Weights of a small mixture-of-experts language model, trained from scratch on English Wikipedia: vocabulary 5307.
Below are experts of layer 6 (counted from 0) of a mixture-of-experts language model. Rows are named router (the router's row for the expert) and show model dimensions 256-383. Each number is 500 + 25 x the weight over its row's rms, rounded and kept within 0 to 999. Numbers have three digits each.
After each expert's rows: "comes before" lists some tokens at least twice as common just after its tokens as in all text; "gets" lists some tokens that make up at least twice as much of what it gets as of all text. This comes from a sample of Wikipedia text that the model never trained on. Tokens count by the router's weight.

# expert 25
router:482466459466443496542481529506536495510516509529484444495518489487490480524492465535537494468488510493448476463502510483483508476484488456495496546503514479518495518515481466539499532490512474552540522473515498524512507509539484518484522559520533471501474505481465487540511471480501528533474503509536503463541480468492481466503531483497517500490498517519461553512508472520531488457533
comes before: "\n", " The", "-", "),", " He", " In"
gets: ".", "\n", ").", "s.", "ed.", "es."

# expert 33
router:530485488497478469494472527542502515482482472489430529485508534456518526492512488517561484494523496475518525507488517481529521512516489493466500531442491480511524535482506499510494509486478553520504460525512490518494487500526517466512487499511540476450526556447471501521492485502507535478516506518485474508537464490486517481466532536493497486488506485542468467497470489494482509485479
comes before: " of", " in", " and", ":", ".", " to"
gets: "e", "ia", "ine", "o", "ie", "ra"

# expert 60
router:460518525530505465488473458559498504478475492501497519476480483526484469531496472473500476490491436507524461478489500479525494513509483465491507530536443466482523498514485470492487471476472511497524514479487519497449482498568545479480516480504523503477534480497469485516457500531487490486479454489542496471469499507479516478473493464500505503457533512517487458477489521515535453464535
comes before: " in", " and", " of", " were", " are", " to"
gets: "s", "es", "ations", "ers", "ing", "ions"

# expert 0
router:455492509470468504528472504549488505480487453506455472452523503518485497493485483553493502523530505490505466489534477566497500467459493468475492475510521499508502513533501481529505502498498473532494509549463488522442446526500484511509506540511521488487507444443476494488509515508488503521489470507509462468484497478506528453506481475456534476504478503481484519468519461537537516492483
comes before: "-", "|", "==", "The", "===", " "
gets: "\n", " |", " 0", ".", " 7", " Green"

# expert 35
router:458483478497496494519504466516501500488494510471481491506486469519511523523461456496505480512510492542502472496487506499510535465523497496493478509499491493492484533471514454533453494497488501520491497532451550495513540493527486514507511497460561483507483520486453507503551479473514504483526503486521477457487465507473516510469487511505454533545465550496524497528512487542502495475466
comes before: " and", " but", " which", " the", " including", " he"
gets: ",", "s,", "e,", "es,", "y,", "er,"

# expert 49
router:459494532498553485511489486505515477497487514533502483470530474465503536467461495488517475521482505556454459492540473484483476472526533521523463476531507466498501502514521493557499501488515471466505530473496458496501499491486475521450486520501505453489443520502466490494515506477507472496513548507557481507494517490500512459528510464508457543515478511465481551507516487513524530467490
comes before: " |", "8", "6", "9", "7", "00"
gets: "0", "9", "8", "7", "6", "4"

# expert 40
router:472493509498458516532462485542521532486487509503486485468516513506465502530513525531485529502506477476484455447520534515519522460480515498469514528521525497471482523516522468506478523513528468538493525539448523509466477529533472516503540516504536507474511485462476489546507472522521520509480462507529483496502488460525522468479451470470501479482463538482498508479501483523510485478491
comes before: " |", "|", "-", "%", " (p", "0"
gets: " |", "\n", "O", "|", " 0", ".0"

# expert 38
router:534489467458503469540494490496514464538515465516497485465504518507507479483489481459534494475494511477470504523479499487502501512477455521504528485527458486546465502514483503520506522469469527525510492483534521506536444521484537493537474470485502549510503529520468502536485491457531480502497471469466531493482486507504482455540517450506564515481492481501515479525499443502529503528482
comes before: " of", " and", " in", " ==", "==", "is"
gets: "as", "y", "is", "es", "s", "ty"

# expert 46
router:514488496470498486522531522511470480463531532517486493478478512507459526494495483494511497534508505477487518482513458527524512469487497513464487510530476485487517522483547522539504500502499447485524538534467512493507532547509499493480499494493497542540420533504486502459529524514517525500468539478475529493462471527510517517484538480495500469541470543494557532533518493556506551508462
comes before: "\n", "|", "-", "The", " States", "==="
gets: "\n", "==", "===", " ==", " ===", "===="

# expert 39
router:461533469480470501491500517523497551473493486486544458506513491544507499494529516498445549463491471478511462531523551495526513477464463480476526534520489467491463529519494501513494489503484456528515517542479529505521501487525516506504482551515515484471476433458496499481494496538490518506514501494530483458484458499472480451488495479478552456501495527488516535455458474502509511455511
comes before: " |", "|", " ", " Succeeded", "%", "ement"
gets: "v", " ", "|", "ight:", " by:", "-"